config = dict(
    router_score='softmax',
    routed_scale=3.25,
    balance_loss=0.000172,
    balance_bias=True,
    norm='rmsnorm',
    norm_eps=1e-05,
    tie_embeddings=False,
    optimizer='cautious_adamw',
    beta1=0.9,
    grad_clip=1.0,
    train_tokens=429900000,
)
Below are experts of layer 5 (counted from 0) of a mixture-of-experts language model. Rows are named router (the router's row for the expert), gate (a neuron's input weights, with its number), up (a neuron's input weights, with its number), down (a neuron's output weights, with its number) and show model dimensions 128-191. Each number is 200 + 40 x the weight over its row's rms, rounded and kept within 0 to 999.
After each expert's rows: "comes before" lists some tokens at least twice as common just after its tokens as in all text; "mostly gets" lists some tokens that are sent to it at least half of the time. This comes from a sample of Wikipedia text that the model never trained on. Tokens count by the router's weight.

# expert 4
router,199,174,189,139,213,199,263,56,220,214,188,165,211,191,215,210,180,197,263,202,190,233,134,172,219,230,213,161,226,119,158,254,234,224,181,168,240,170,204,160,188,166,179,186,285,172,212,198,189,200,163,164,184,184,256,241,198,209,287,146,224,193,158,189
gate0,153,169,175,232,175,203,216,218,212,257,204,163,214,122,223,180,185,186,217,141,188,84,202,123,251,254,202,203,152,168,204,193,239,227,267,177,184,217,220,174,237,175,228,229,201,275,223,215,225,203,215,217,192,200,144,157,250,180,209,160,280,172,168,239
up0,224,156,250,129,217,164,247,159,211,183,198,238,220,197,207,233,251,157,232,193,259,209,195,183,170,250,211,194,149,243,159,195,239,219,265,148,186,209,188,149,202,231,199,181,167,167,232,175,154,213,230,209,253,178,182,163,166,209,179,179,157,227,237,234
down0,145,167,209,136,220,241,260,134,209,280,162,212,158,185,178,199,171,209,170,145,192,183,213,218,245,204,251,137,202,213,214,233,152,212,122,194,182,128,182,212,214,173,239,186,190,211,219,201,205,187,222,221,186,139,157,162,187,167,201,185,212,160,237,259
gate1,200,170,267,209,144,287,247,194,201,207,219,224,166,209,229,187,232,222,248,208,142,175,253,251,275,135,203,302,124,206,150,165,204,198,233,222,167,213,185,243,177,160,211,231,237,142,169,232,235,259,194,189,249,156,120,159,199,199,170,245,190,200,204,198
up1,203,191,189,283,233,215,210,223,130,195,201,182,150,134,203,151,235,140,190,172,201,114,215,169,226,177,199,124,187,169,251,161,179,293,210,214,217,182,151,217,250,235,199,172,162,230,257,226,219,158,183,203,167,170,212,197,208,245,262,184,188,234,209,171
down1,202,195,209,229,178,163,239,212,207,192,229,240,277,267,224,240,208,123,239,211,256,211,184,209,208,230,215,221,200,177,152,240,206,154,149,251,217,243,231,247,211,221,136,168,182,228,154,149,218,175,279,201,214,253,200,189,215,214,187,190,202,242,176,203
gate2,279,196,166,219,177,202,233,294,196,147,216,241,159,184,260,262,206,238,152,180,186,167,232,142,232,159,199,202,152,222,163,190,175,121,166,189,188,224,256,215,159,222,279,250,208,241,233,158,155,132,174,173,211,224,213,154,164,206,141,219,189,201,200,219
up2,136,210,194,156,247,143,114,248,182,135,156,227,242,176,144,196,158,245,207,134,228,234,258,225,128,153,164,268,157,268,178,148,167,159,133,186,208,125,180,169,310,234,199,231,102,212,160,234,244,209,219,215,234,183,196,192,218,216,198,171,218,181,186,175
down2,230,175,134,185,246,280,129,223,155,214,125,243,182,186,118,234,166,293,190,165,84,173,218,194,256,214,208,183,236,256,222,212,165,178,145,212,170,235,172,96,169,234,175,272,285,260,220,246,257,255,240,206,239,213,183,206,234,216,210,189,135,161,146,230
gate3,191,193,223,291,175,179,235,213,319,184,123,161,118,262,220,224,194,211,168,180,197,144,286,196,185,176,194,171,209,248,159,265,196,177,199,181,145,201,177,265,220,197,189,214,147,175,172,135,167,198,210,162,234,219,218,159,193,99,226,152,152,151,218,282
up3,192,146,158,155,140,157,212,235,175,169,188,320,183,293,165,134,211,249,219,159,162,214,215,212,222,162,199,228,248,196,175,125,168,203,200,230,217,114,221,150,139,159,160,237,212,281,196,215,187,97,149,204,160,158,155,171,253,215,202,238,297,171,159,120
down3,211,198,241,166,204,204,161,218,179,203,122,171,173,153,176,203,171,191,195,202,169,133,192,198,152,189,151,146,175,215,230,159,177,235,242,270,188,184,76,296,200,176,179,199,198,190,227,271,163,145,210,204,170,167,151,206,177,182,274,169,157,266,224,215
gate4,169,168,219,226,193,172,262,223,209,208,215,256,176,238,205,160,142,192,209,245,261,226,178,247,223,217,177,166,178,200,166,98,134,200,211,223,202,120,196,204,232,243,267,139,180,296,219,189,256,215,205,163,174,270,159,155,173,194,194,169,187,226,229,212
up4,244,161,199,219,181,166,205,215,203,167,270,158,198,153,257,195,217,224,200,223,240,216,178,203,255,217,216,103,269,205,287,320,124,119,183,154,198,172,173,156,194,213,119,244,205,121,234,111,224,177,246,201,216,199,255,211,105,157,146,217,202,145,214,202
down4,231,176,135,214,156,237,223,234,153,233,234,143,237,180,156,170,222,218,214,166,235,186,153,189,218,272,224,191,276,238,199,193,181,277,135,233,157,210,204,231,168,219,147,277,221,180,188,138,192,242,136,225,235,167,237,229,74,212,185,176,229,196,234,166
gate5,229,186,126,206,227,186,201,217,181,170,227,188,230,230,270,229,209,241,198,162,176,171,236,164,244,276,205,190,102,229,99,185,184,88,90,233,207,225,196,203,196,175,144,215,162,217,172,123,206,210,173,190,290,173,144,159,222,177,159,162,170,251,215,241
up5,211,200,92,211,186,153,182,162,175,187,234,220,271,251,203,126,239,237,259,190,122,157,200,186,233,262,223,201,130,130,205,222,92,166,170,162,197,153,168,207,211,175,196,200,180,138,216,181,213,251,140,212,253,198,252,252,261,187,267,170,176,260,254,272
down5,237,179,272,229,171,171,206,134,155,243,183,218,191,187,211,227,246,292,183,211,245,198,188,231,158,201,217,159,246,176,279,186,190,143,256,183,249,187,257,197,180,195,213,239,196,198,201,177,162,158,203,226,231,203,208,230,191,231,202,181,152,219,284,208
comes before: "1", "2", "0", "9", "3", "8"
mostly gets: "|", " ", " Ret", " Shu", " Yes", " Long"

# expert 3
router,240,195,248,219,125,186,147,215,260,232,251,199,166,225,237,252,163,235,187,142,149,175,210,175,150,197,100,141,206,174,173,106,137,228,264,218,236,245,277,173,227,148,174,129,157,185,210,188,153,183,160,158,100,223,236,223,215,195,179,213,217,166,234,203
gate0,233,109,198,151,169,151,198,182,227,165,153,239,233,170,234,190,272,228,249,154,186,226,170,233,146,226,247,165,225,168,202,191,180,254,191,188,175,173,103,163,248,155,249,214,239,211,215,220,231,185,171,225,150,198,234,144,239,200,217,227,311,123,208,229
up0,168,190,188,218,255,209,183,216,208,148,213,235,252,151,154,231,198,286,143,231,223,189,207,218,131,224,222,193,232,134,282,182,213,156,145,151,258,232,286,121,264,214,240,249,149,236,194,162,219,193,184,171,179,229,231,182,114,289,228,163,196,250,230,223
down0,154,236,207,136,188,143,181,212,157,240,204,272,129,196,155,184,273,168,209,249,193,83,220,191,255,178,156,201,136,200,244,184,135,274,204,213,195,122,159,248,199,211,339,157,263,165,233,162,220,210,173,227,202,135,216,276,323,157,215,251,120,196,242,229
gate1,168,222,243,269,142,136,130,243,240,219,225,161,213,197,204,281,151,263,180,210,230,242,221,177,190,261,107,152,168,228,200,236,164,167,222,237,227,204,275,259,87,230,167,243,281,215,220,148,216,231,226,166,256,249,166,174,154,170,162,257,176,202,252,224
up1,167,178,181,246,189,194,249,147,244,197,187,191,172,194,266,311,193,190,159,223,238,258,165,235,248,195,180,177,135,209,146,247,178,252,241,167,205,223,262,200,116,248,236,128,250,169,269,150,246,174,202,175,171,196,235,215,112,274,224,187,250,115,216,224
down1,196,175,222,196,330,230,145,195,137,228,164,183,197,212,209,217,141,235,234,163,171,157,170,177,184,204,199,207,123,286,216,170,217,238,131,163,245,317,188,173,250,221,162,173,176,149,205,207,222,226,192,157,222,186,179,211,209,196,230,146,140,281,182,161
gate2,154,197,163,251,199,192,157,173,283,231,198,220,176,158,162,196,138,281,250,140,177,153,262,141,189,224,213,263,122,237,221,176,237,177,196,185,190,200,203,284,210,198,147,201,188,197,172,257,171,291,164,235,183,201,198,245,190,160,209,181,215,201,146,221
up2,194,242,245,171,250,143,195,204,90,177,166,148,128,174,216,240,168,196,112,216,291,200,201,174,160,202,235,187,230,146,286,261,206,202,242,154,264,285,258,224,217,192,197,176,139,217,259,161,254,72,202,208,245,233,191,221,170,180,278,152,166,171,205,183
down2,220,190,219,174,207,176,192,172,237,219,269,293,180,207,218,168,170,246,232,207,136,112,163,204,152,221,196,156,210,207,164,182,194,226,246,214,225,184,225,168,258,165,169,179,190,156,161,209,226,184,176,208,193,228,193,288,180,216,188,247,225,232,157,159
gate3,198,154,237,178,180,175,187,238,220,211,217,262,150,243,167,215,132,226,193,114,240,239,172,200,218,170,269,245,174,200,202,157,279,249,164,245,208,263,311,229,160,177,244,158,206,280,214,212,175,187,159,241,211,149,203,136,184,224,165,189,161,164,165,219
up3,169,193,98,171,274,209,220,201,201,211,180,202,263,166,199,104,176,205,158,163,180,201,292,193,206,155,220,145,224,171,225,227,137,224,195,250,205,151,184,271,249,138,191,204,153,222,243,206,190,152,168,180,217,250,202,175,152,208,235,99,192,197,202,212
down3,180,184,240,194,194,142,197,197,293,261,183,193,201,267,268,245,196,235,203,196,207,247,246,163,172,156,186,187,131,242,264,230,181,240,145,209,171,257,294,113,174,171,194,237,150,180,227,185,168,317,179,221,220,196,188,143,293,197,230,215,304,243,222,210
gate4,148,223,245,263,237,202,244,235,182,235,188,236,224,230,124,191,201,159,180,206,178,162,232,195,251,141,198,280,169,159,280,195,185,124,253,186,199,155,162,207,211,185,200,198,170,186,198,146,191,279,261,166,313,216,157,162,169,204,219,234,205,167,157,252
up4,249,140,199,186,215,176,235,186,218,198,233,260,221,260,239,255,228,161,177,209,183,265,243,160,194,267,228,241,187,267,174,210,274,206,204,185,182,200,133,262,128,226,169,154,167,191,145,126,234,218,160,239,173,190,204,161,154,207,193,123,198,184,258,212
down4,238,107,217,225,205,234,230,201,175,166,215,227,237,242,238,150,202,177,115,229,262,224,261,182,238,190,173,285,153,147,115,281,249,197,187,151,162,132,173,189,126,165,265,218,190,218,239,203,214,201,227,204,155,183,247,208,260,199,201,136,167,160,201,273
gate5,235,248,155,178,204,178,191,230,179,214,240,119,234,205,137,192,162,204,206,189,176,149,165,228,187,217,180,173,216,153,153,185,143,175,154,263,193,173,207,188,254,197,194,238,235,254,211,215,200,191,178,179,170,179,169,224,195,247,197,205,229,159,226,240
up5,242,247,237,193,144,158,229,288,197,227,223,172,197,231,182,157,194,201,183,179,154,248,260,250,214,171,168,170,212,239,169,202,199,186,230,136,207,225,173,266,225,217,246,141,221,149,136,210,189,213,196,169,248,194,174,253,203,262,141,269,134,197,287,191
down5,205,203,138,176,134,229,196,175,179,164,172,176,147,207,143,179,171,216,175,199,249,161,239,189,216,156,196,248,161,171,175,129,114,250,178,152,162,256,132,128,251,183,252,171,191,246,183,182,222,131,156,229,140,172,198,194,216,158,206,198,201,173,239,206
comes before: " |", "0", "3", "5", "1", "4"
mostly gets: " second", " km", " third", " mm", " million", " −"

# expert 0
router,168,209,148,180,179,174,185,163,193,149,230,213,233,197,203,177,187,206,200,278,203,149,228,181,230,185,253,258,232,233,274,207,174,171,196,190,264,217,197,219,172,192,152,240,237,208,197,160,190,192,195,287,187,190,178,230,192,251,250,178,225,193,222,248
gate0,155,193,237,230,180,249,207,176,112,238,195,184,170,210,208,165,133,171,200,177,215,322,132,220,190,243,119,156,256,188,190,207,220,217,135,210,187,177,245,191,155,207,183,117,237,169,204,206,163,180,245,164,171,135,269,177,218,181,176,246,227,196,208,192
up0,218,271,252,201,226,158,270,185,164,169,211,131,236,178,175,205,174,213,161,206,173,147,208,183,233,117,191,197,259,221,243,192,242,180,207,121,206,209,222,245,211,215,230,202,189,226,138,228,237,151,229,190,210,165,211,164,211,164,270,217,248,204,187,205
down0,222,233,201,203,220,174,167,226,266,184,188,120,184,158,213,220,264,133,225,165,173,158,169,226,213,170,221,196,222,220,230,164,230,165,233,232,206,268,166,134,177,207,225,145,205,241,174,142,141,156,212,223,220,176,137,209,242,188,225,171,209,211,178,187
gate1,162,263,213,188,200,160,214,173,128,200,150,244,209,260,200,213,244,279,223,234,198,169,208,222,260,126,264,236,298,218,224,209,224,197,158,297,173,150,183,204,282,209,191,206,210,200,237,208,258,131,142,215,132,226,207,246,151,188,185,221,283,261,223,241
up1,197,205,207,159,182,180,236,132,194,277,170,290,216,193,163,217,226,249,272,199,212,210,184,184,164,142,209,238,202,141,188,105,181,230,186,119,122,180,218,230,113,222,265,215,305,159,272,201,166,223,214,206,201,206,261,191,287,200,195,186,222,194,196,228
down1,219,227,212,187,192,218,149,188,217,197,254,88,145,187,215,190,292,154,211,228,218,125,181,141,234,234,278,164,193,247,211,291,175,148,114,183,180,198,119,169,197,245,189,166,127,183,175,187,163,204,246,161,189,201,227,217,151,158,168,213,168,138,108,202
gate2,168,189,154,275,166,268,194,264,228,162,216,144,253,181,208,236,182,189,243,160,226,268,231,222,266,184,236,234,258,203,187,213,225,203,210,218,192,250,271,226,169,239,188,192,267,192,256,190,177,175,179,155,204,130,199,203,203,211,200,207,259,225,146,244
up2,254,277,207,183,201,239,156,232,189,230,223,234,268,216,163,179,205,179,146,161,240,213,181,249,209,201,175,160,214,199,196,208,206,216,142,237,168,195,137,199,162,135,222,202,177,243,185,202,84,221,212,185,211,191,176,214,209,176,118,151,189,218,270,160
down2,252,324,214,277,242,217,178,237,159,173,189,208,224,233,230,153,158,228,288,138,183,204,171,141,235,265,239,167,224,162,154,211,129,151,238,173,173,184,210,229,190,167,261,231,151,236,172,187,143,196,269,200,201,128,189,196,183,168,182,235,268,234,154,164
gate3,196,151,181,141,168,240,97,215,209,211,244,183,201,222,200,184,156,188,207,211,162,185,291,129,229,223,169,226,195,199,224,208,277,236,206,229,193,219,220,262,184,183,214,142,145,248,227,251,122,198,152,201,206,252,182,213,179,247,138,180,178,172,174,189
up3,185,185,146,155,193,269,123,246,122,246,226,180,267,243,228,240,203,169,247,235,219,245,300,237,159,239,196,263,205,141,173,203,239,223,213,213,211,301,200,266,170,157,209,184,178,235,283,226,123,194,229,210,220,223,212,218,172,259,205,208,236,163,192,176
down3,223,189,218,208,206,169,193,139,135,194,242,242,141,199,170,230,239,192,212,272,265,199,183,175,114,202,180,175,182,131,240,304,253,169,231,138,153,218,178,207,172,179,214,211,200,195,241,117,228,191,170,180,270,214,209,228,114,203,176,211,154,189,212,222
gate4,167,216,138,201,185,181,225,243,223,200,115,229,263,150,203,152,184,132,220,209,188,232,182,175,217,169,240,197,263,178,216,201,180,280,194,229,232,139,168,194,329,254,160,189,181,155,252,213,205,268,208,230,217,302,237,126,203,184,144,186,218,247,292,223
up4,206,230,203,180,180,168,216,195,214,159,168,155,118,148,203,194,249,268,142,226,198,222,167,191,300,197,173,175,172,206,226,272,213,242,228,166,225,199,199,231,182,259,190,190,166,177,183,206,244,267,171,235,286,190,227,216,155,210,220,294,233,210,229,221
down4,201,254,231,174,217,195,177,192,227,221,158,248,187,191,192,197,268,167,134,207,172,159,266,203,238,195,197,228,171,165,205,224,196,206,243,197,213,150,187,232,197,156,111,158,160,232,214,223,133,218,90,214,131,283,187,276,265,210,211,220,100,156,201,146
gate5,178,141,167,243,268,229,223,268,166,189,118,179,197,216,148,234,204,217,153,144,193,206,208,161,226,195,242,230,221,295,225,243,223,222,185,211,131,181,191,187,243,152,216,238,233,216,173,265,262,173,244,172,181,216,186,177,311,194,208,120,167,155,190,222
up5,224,157,182,173,252,214,234,141,159,209,239,201,163,286,201,296,204,173,177,143,178,205,215,133,111,290,137,130,192,182,199,241,204,227,216,164,140,205,205,166,154,147,173,153,216,290,202,209,180,193,213,209,256,266,189,154,197,211,177,152,188,165,161,197
down5,203,180,276,128,138,170,159,149,277,205,210,217,184,132,206,208,255,201,179,261,230,237,175,261,226,176,232,213,211,140,271,207,219,198,143,244,185,179,175,193,252,272,181,125,166,157,281,210,148,235,190,204,196,214,221,189,143,215,215,294,171,183,187,218
comes before: " the", " a", " The", " to", " was", " his"
mostly gets: " and", " has", " his", " her", " is", " have"

# expert 2
router,225,179,202,244,177,187,142,280,162,177,233,289,264,225,168,134,105,170,220,90,228,190,187,194,252,188,174,185,161,163,167,192,211,198,153,175,169,240,138,246,169,173,169,270,192,264,186,206,218,278,203,157,217,218,143,250,198,173,195,243,165,153,214,170
gate0,203,173,171,173,218,195,182,216,314,159,241,190,219,174,264,231,280,197,248,188,221,181,120,292,140,175,212,139,221,194,197,177,163,174,303,131,229,150,205,215,139,222,256,208,186,207,224,253,171,259,211,174,230,198,157,234,229,255,231,261,180,172,225,221
up0,167,289,241,206,199,136,204,228,226,212,198,265,209,214,279,254,355,200,247,240,265,220,166,264,215,198,164,184,207,242,257,120,159,155,201,126,195,287,208,189,210,198,200,171,172,168,156,201,141,268,258,146,100,225,208,189,123,262,253,226,170,216,245,218
down0,253,129,269,165,195,199,166,188,239,186,161,180,185,219,164,226,169,242,183,179,133,213,188,215,229,200,201,231,168,171,199,251,197,216,191,286,212,199,247,161,155,236,184,214,223,240,230,225,214,196,96,217,323,151,243,170,192,205,180,236,285,263,260,221
gate1,204,170,185,200,225,258,266,196,220,154,210,186,277,297,275,199,249,179,222,165,169,245,141,230,192,188,164,213,168,207,141,246,214,205,219,183,194,227,144,249,180,126,200,127,189,209,265,144,173,167,160,171,143,174,138,158,232,268,214,147,193,222,221,177
up1,237,168,203,182,232,224,179,161,171,274,223,247,228,47,193,210,133,229,219,205,147,125,210,111,132,205,199,207,212,246,173,202,171,214,198,293,107,200,239,189,203,179,244,199,165,189,188,179,174,150,231,251,141,187,135,183,203,151,212,231,165,210,129,173
down1,140,195,221,213,230,220,250,172,230,229,247,227,186,184,195,242,172,194,185,220,230,299,130,177,165,166,196,227,178,228,178,319,184,180,147,211,221,289,249,211,168,173,216,226,231,116,211,213,156,176,254,151,233,194,173,146,189,204,197,238,192,244,230,214
gate2,214,245,186,173,170,256,152,134,228,188,262,244,287,175,244,206,201,206,158,202,168,253,257,235,197,266,239,149,195,207,216,181,205,178,179,120,228,246,170,178,119,219,203,166,207,256,238,195,135,274,236,203,198,244,141,258,218,192,289,208,142,190,181,174
up2,267,113,222,189,227,203,225,187,215,67,198,235,190,219,222,241,161,205,169,207,238,168,296,241,219,225,232,215,209,183,163,226,269,150,187,220,284,129,233,248,159,199,201,204,171,199,162,183,194,211,216,168,244,217,115,215,242,132,222,175,168,168,197,153
down2,160,220,263,209,196,213,172,216,243,191,201,200,202,207,253,193,209,136,221,159,194,231,227,206,156,201,220,236,196,289,202,229,156,231,269,190,197,230,235,191,155,147,146,230,236,189,172,170,187,159,265,206,226,226,227,153,255,215,159,206,225,227,181,218
gate3,202,108,189,277,211,222,227,189,189,194,207,172,194,214,205,211,150,171,99,156,183,229,191,155,231,206,232,100,145,164,187,159,164,196,221,254,186,150,277,269,130,192,212,217,209,174,217,117,150,208,227,162,207,203,190,227,204,206,251,147,109,151,186,232
up3,186,244,215,239,232,181,213,232,290,173,281,237,214,233,212,233,164,154,148,159,225,234,155,143,217,214,197,177,175,109,219,216,209,245,183,188,195,207,176,208,187,216,180,211,215,159,211,185,155,199,229,186,249,240,99,203,169,213,285,131,137,171,252,223
down3,209,128,201,221,291,186,180,155,279,214,185,149,221,145,260,244,209,260,237,266,133,183,235,132,148,176,266,208,199,309,201,104,213,161,180,203,206,133,216,140,165,216,151,224,181,284,223,171,197,209,213,192,153,201,180,229,224,221,161,165,222,244,183,250
gate4,165,189,212,213,187,205,222,213,284,228,177,201,215,218,231,266,139,157,235,229,181,157,243,209,190,269,232,171,228,235,212,232,233,199,213,186,152,179,227,221,232,235,206,201,184,152,199,217,176,222,149,253,262,200,218,173,203,208,154,241,184,111,212,203
up4,176,176,184,190,286,131,207,222,196,218,174,161,211,174,175,194,152,185,190,189,197,145,217,166,161,228,247,192,188,264,160,153,190,257,206,223,262,238,190,58,197,211,133,208,208,172,201,255,236,163,238,229,151,153,177,144,220,143,226,176,232,237,249,255
down4,227,301,252,194,144,164,158,253,187,168,196,182,159,189,250,144,130,188,235,205,243,180,170,193,162,253,273,185,274,185,262,200,212,293,200,217,180,160,212,281,259,196,243,171,182,241,103,185,221,247,194,236,193,255,206,224,263,195,233,191,215,179,194,225
gate5,204,226,190,210,245,218,169,204,252,194,125,191,247,226,200,115,177,167,248,180,244,166,152,294,222,288,187,186,238,241,237,151,215,160,163,212,245,196,181,205,171,168,268,226,219,162,196,220,277,262,233,222,161,215,170,163,213,245,180,227,193,161,295,186
up5,102,194,147,144,262,164,211,190,201,241,216,219,132,207,224,237,162,208,153,183,170,200,175,219,194,114,200,178,167,125,186,192,204,235,176,237,160,206,173,84,222,193,215,240,80,206,256,197,204,180,130,212,155,178,217,253,198,189,175,253,169,266,177,183
down5,267,162,189,183,127,184,283,216,146,255,167,236,233,235,194,209,247,173,184,189,200,208,162,159,247,203,223,217,280,203,167,207,165,239,212,195,266,205,245,282,208,232,175,189,280,230,133,147,186,220,200,196,170,228,192,261,192,177,185,228,103,179,201,197
comes before: " of", ",", ".", "s", " and", " in"
mostly gets: " law", "ities", " development", " Army", " building", " School"

# expert 6
router,167,257,196,169,247,219,132,179,177,242,178,184,190,129,222,193,182,219,158,214,225,183,210,178,183,249,234,199,181,214,173,146,224,222,130,283,161,234,248,187,227,247,190,173,177,192,210,233,185,299,171,195,275,217,220,119,242,178,210,247,273,177,160,225
gate0,215,194,192,211,208,141,223,212,221,204,173,216,221,240,218,239,175,288,156,203,225,277,200,157,197,155,201,220,132,210,196,196,179,238,171,199,176,179,208,181,211,248,181,234,195,153,186,204,242,192,204,208,205,137,198,168,168,184,213,202,153,185,244,314
up0,221,160,193,190,218,199,219,234,227,197,177,270,221,191,150,197,229,225,171,229,204,181,197,145,151,184,175,192,207,229,248,236,201,158,186,165,221,177,186,224,201,210,211,176,142,260,234,277,125,262,196,197,206,213,219,186,211,198,244,176,156,211,190,247
down0,189,200,226,246,171,243,191,209,161,235,181,216,222,179,217,180,145,201,248,235,256,248,96,229,168,156,245,159,197,248,195,210,151,240,162,213,237,214,235,152,213,224,225,249,180,156,245,162,197,192,170,149,194,184,214,154,184,184,234,257,247,221,182,264
gate1,204,247,240,235,171,226,203,192,146,210,171,190,212,170,219,200,194,150,199,205,224,208,130,276,237,163,217,221,205,171,195,217,102,176,163,270,189,240,279,181,158,140,244,202,230,159,211,180,260,213,261,194,214,214,272,151,190,178,257,167,176,130,163,170
up1,205,186,226,182,151,158,190,209,171,251,176,255,217,158,197,175,185,229,256,270,186,118,178,254,224,164,280,197,199,198,158,161,158,239,121,247,168,195,207,168,215,272,241,233,195,188,264,193,203,175,337,212,241,171,210,188,223,204,242,158,267,216,144,232
down1,226,199,196,192,258,249,165,139,190,209,266,210,195,161,265,208,237,185,267,182,155,185,330,260,140,155,192,186,193,229,137,186,137,183,293,214,119,209,181,136,110,186,156,166,190,189,192,170,205,239,207,212,162,190,191,193,269,202,258,145,227,199,235,147
gate2,239,182,212,217,252,253,237,164,235,180,277,202,190,205,182,174,270,184,147,235,156,133,192,69,136,213,288,182,207,191,186,176,251,186,139,244,140,252,153,213,178,252,208,220,240,206,202,206,185,224,211,149,184,236,218,160,205,175,266,148,196,227,246,196
up2,239,208,234,136,261,176,229,245,165,247,239,206,241,207,194,237,220,213,185,201,166,181,227,138,209,274,162,183,157,243,216,221,255,240,310,249,237,145,179,214,231,193,213,250,151,152,183,206,271,181,167,155,164,176,197,248,221,133,213,173,177,158,236,262
down2,151,218,226,172,157,206,251,165,201,239,175,150,192,217,203,198,178,113,213,241,170,252,243,221,230,181,233,146,228,120,132,181,346,301,170,216,166,255,272,227,189,206,253,191,155,336,219,239,206,207,192,142,196,132,196,217,203,185,229,162,153,245,134,251
gate3,189,244,182,205,168,241,181,194,220,255,240,222,217,282,196,127,136,276,224,189,237,199,210,223,174,239,204,253,189,215,202,201,240,235,277,273,177,177,246,220,220,115,165,273,125,251,236,204,167,148,227,299,192,212,231,268,155,214,220,220,211,203,137,169
up3,191,272,213,291,251,209,204,247,203,220,177,161,197,216,208,219,190,147,150,194,213,172,218,178,223,248,262,263,215,233,218,132,189,214,188,200,239,208,231,131,240,206,190,220,194,177,219,230,168,216,195,209,226,241,182,184,152,181,214,142,146,203,164,191
down3,182,223,160,217,192,198,209,190,208,324,302,185,176,157,218,222,172,248,129,252,244,238,193,188,247,161,224,186,142,165,256,164,166,141,230,187,215,259,255,201,186,169,223,236,157,274,179,252,233,152,96,211,241,191,198,160,203,197,179,122,173,203,207,137
gate4,272,163,163,256,279,212,241,163,146,110,204,173,201,224,220,174,174,230,137,155,183,191,251,132,259,316,199,261,231,185,241,218,212,211,213,156,206,150,238,228,111,183,241,203,187,241,198,186,224,69,177,206,145,181,281,187,196,219,220,118,191,238,172,279
up4,186,216,222,227,192,185,237,175,207,204,184,232,226,196,215,208,146,215,156,157,178,127,180,142,275,141,151,183,189,213,172,195,148,202,248,268,219,226,223,206,181,208,203,160,180,193,246,160,170,265,175,190,230,148,204,189,250,147,237,213,279,247,149,270
down4,160,194,273,246,146,189,228,230,254,227,243,209,163,208,216,148,194,214,170,247,299,240,156,180,123,144,217,308,183,233,209,162,166,195,206,219,180,237,178,252,179,191,201,156,193,160,155,244,197,115,241,184,153,187,276,205,162,206,197,199,182,192,234,220
gate5,158,186,184,211,195,202,237,203,171,251,252,220,149,213,260,230,242,213,254,178,201,149,183,264,110,184,135,145,217,141,213,102,163,240,212,277,175,242,214,200,192,150,178,197,148,166,211,199,171,173,202,143,123,197,215,162,192,237,238,207,196,158,260,178
up5,196,160,144,210,161,219,124,281,219,217,253,205,173,301,209,189,188,290,267,165,195,238,149,254,189,179,195,201,170,198,246,180,196,188,197,206,158,182,158,242,138,136,225,251,209,231,172,114,177,144,135,172,176,176,172,248,133,169,178,205,197,180,235,175
down5,233,248,226,210,208,231,215,175,151,180,164,243,221,162,250,199,123,226,122,274,155,114,179,235,120,219,242,177,211,272,180,275,228,217,285,178,210,228,209,140,223,225,156,150,161,260,248,152,193,208,189,169,199,178,199,194,216,226,193,287,129,233,192,202
comes before: "-", "|", "\n", ":", "==", "="
mostly gets: "==", " ==", "---|---|---|---|", "===", " ===", "′"